python train.py --num_hidden_layers=12 --experts_per_token=1 --hidden_act="reglu" --moe_layers=[2, 3, 4, 5, 6, 7, 8, 9, 10, 11] --balance_loss=0.00481 --balance_bias=false --init_std_router=0.0246 --lr_router=0.00129 --max_grad_norm=2.0 --max_steps=10389
Below are experts of layer 6 (counted from 0) of a mixture-of-experts language model. Rows are named router (the router's row for the expert) and show model dimensions 128-191. Each number is 50 + 10 x the weight over its row's rms, rounded and kept within 0 to 99.
After each expert's rows: "mostly gets" lists some tokens that are sent to it at least half of the time; "comes after" lists some tokens at least twice as common just before its tokens as in all text. This comes from a sample of Wikipedia text that the model never trained on. Tokens count by the router's weight.

# expert 16
router:59 31 47 64 50 42 64 47 62 50 55 44 38 53 64 47 55 72 72 34 50 52 47 39 40 53 58 46 57 58 48 61 43 47 62 45 59 35 32 52 43 64 43 52 52 50 42 40 63 47 56 47 54 62 48 55 62 42 60 44 26 47 23 57
mostly gets: "most ", "Total ", "several ", "many ", "these ", "some "
comes after: "of ", "and ", "for ", ",", "-", "with "

# expert 23
router:41 56 63 50 64 45 48 64 42 65 66 51 57 40 44 33 53 68 60 37 63 42 59 63 48 59 42 55 59 56 46 51 49 58 43 72 59 43 44 45 65 48 58 40 57 38 46 43 51 61 45 52 58 44 52 46 49 41 48 64 52 62 64 50
mostly gets: "=== ", "== ", "). ", "\". ", "==== ", ".\" "
comes after: "\n", "\n\n", ".", "==", "=", "\n  "

# expert 22
router:68 44 52 66 60 40 55 40 49 68 32 53 42 38 58 45 78 66 34 56 49 52 59 38 59 51 38 34 50 69 54 49 37 42 36 47 59 33 43 54 48 47 42 49 40 55 52 49 51 59 36 57 59 40 49 46 42 43 59 50 65 50 29 42
mostly gets: "due ", "moved ", "According ", "returned ", "considered ", "wrote "
comes after: "to ", "was ", "and ", "he ", "not ", "is "

# expert 2
router:39 66 61 58 44 40 46 31 63 71 60 60 47 48 44 50 39 34 45 33 56 43 40 48 52 56 38 48 42 38 46 43 66 48 39 38 64 50 57 42 47 41 61 43 54 53 70 52 45 58 58 57 45 47 47 41 63 51 43 47 51 58 64 44
mostly gets: "–", "−", "+", "#", "⁄", "SR "
comes after: "1", "2", "3", "0", "4", "6"

# expert 13
router:43 54 53 56 72 54 49 69 59 47 58 50 46 71 41 52 41 62 43 61 48 63 50 48 45 55 45 65 67 55 32 54 55 60 34 43 54 54 48 51 44 54 44 52 56 62 51 43 41 48 44 52 42 53 37 47 55 52 53 44 49 33 41 42
mostly gets: "Sh", "Qu", "Kh", "Gu", "Ad", "Ch"
comes after: "the ", "of ", "- ", "(", "a ", ": "

# expert 5
router:71 62 66 51 49 50 31 35 34 55 38 51 42 37 49 46 35 61 69 41 47 41 52 51 61 63 57 53 42 49 44 53 50 36 43 56 75 65 53 52 30 67 56 51 46 50 38 63 62 49 38 50 49 59 57 45 43 63 64 45 28 51 63 52
mostly gets: "David ", "ITA ", "ARG ", "BRA ", "Brian ", "Maria "
comes after: "| ", "- ", ": ", "USA ", "by ", "= "

# expert 4
router:49 63 58 52 38 70 61 76 63 53 52 44 49 45 55 65 29 60 43 60 58 62 62 46 60 55 36 48 57 56 59 50 51 61 56 48 52 57 46 46 42 72 65 58 64 47 37 67 44 52 51 65 41 66 46 39 65 63 32 57 51 49 56 56
mostly gets: "National ", "Col", "Black", "Civil ", "civil ", "World "
comes after: "the ", "U", "The ", "'", "Women", "People"

# expert 20
router:35 47 47 30 42 72 54 43 55 36 37 63 45 68 50 30 51 32 59 54 39 50 52 42 38 35 49 48 59 47 59 61 48 74 46 50 38 56 47 61 50 59 47 56 57 50 52 43 42 62 33 66 53 60 55 53 40 61 45 39 29 62 45 59
mostly gets: "Chief ", "An ", "\\", "a ", "Another ", "another "
comes after: "as ", "a ", "is ", "was ", "with ", "in "

# expert 10
router:37 47 57 29 54 46 41 49 31 56 46 49 60 53 38 62 51 49 55 55 56 46 56 42 38 59 50 48 42 50 43 65 43 55 74 45 43 44 62 50 58 50 46 51 49 49 49 27 54 53 72 43 50 48 41 45 47 52 51 70 44 37 56 69
mostly gets: "when ", "After ", "before ", "On ", "after ", "while "
comes after: ", ", ". ", "due ", "However", "released ", "According "

# expert 15
router:55 39 60 43 47 34 69 56 58 46 59 50 70 57 71 54 41 54 69 70 62 56 57 71 46 59 47 49 44 56 44 50 56 60 60 52 49 40 35 59 64 42 47 46 72 60 54 58 33 41 48 23 61 41 69 62 36 47 48 64 45 69 63 32
mostly gets: "second ", "first ", "same ", "First ", "last ", "next "
comes after: "of ", "the ", "in ", ". ", "for ", "on "

# expert 11
router:56 44 54 68 50 42 43 46 49 21 62 39 55 42 53 46 40 54 41 44 47 64 35 59 45 57 65 37 22 57 43 67 62 67 40 62 49 67 71 55 38 56 43 57 54 54 48 43 61 57 44 64 58 41 54 63 58 59 31 37 65 39 71 38
mostly gets: "\n", "Binomial ", "Great ", "\n    ", "DST", "Loss "
comes after: "|", ")", "==", ".", "===", ";"

# expert 18
router:36 46 41 66 54 47 62 61 49 57 49 50 51 55 68 54 68 22 35 47 49 74 61 49 43 40 51 61 33 57 53 60 56 38 58 46 65 53 58 44 50 28 53 36 52 44 41 48 60 48 56 54 45 30 59 59 57 50 47 49 35 53 57 40
mostly gets: "201", "197", "200", "198", "202", "199"
comes after: "(", "| ", "in ", ",", "–", "In "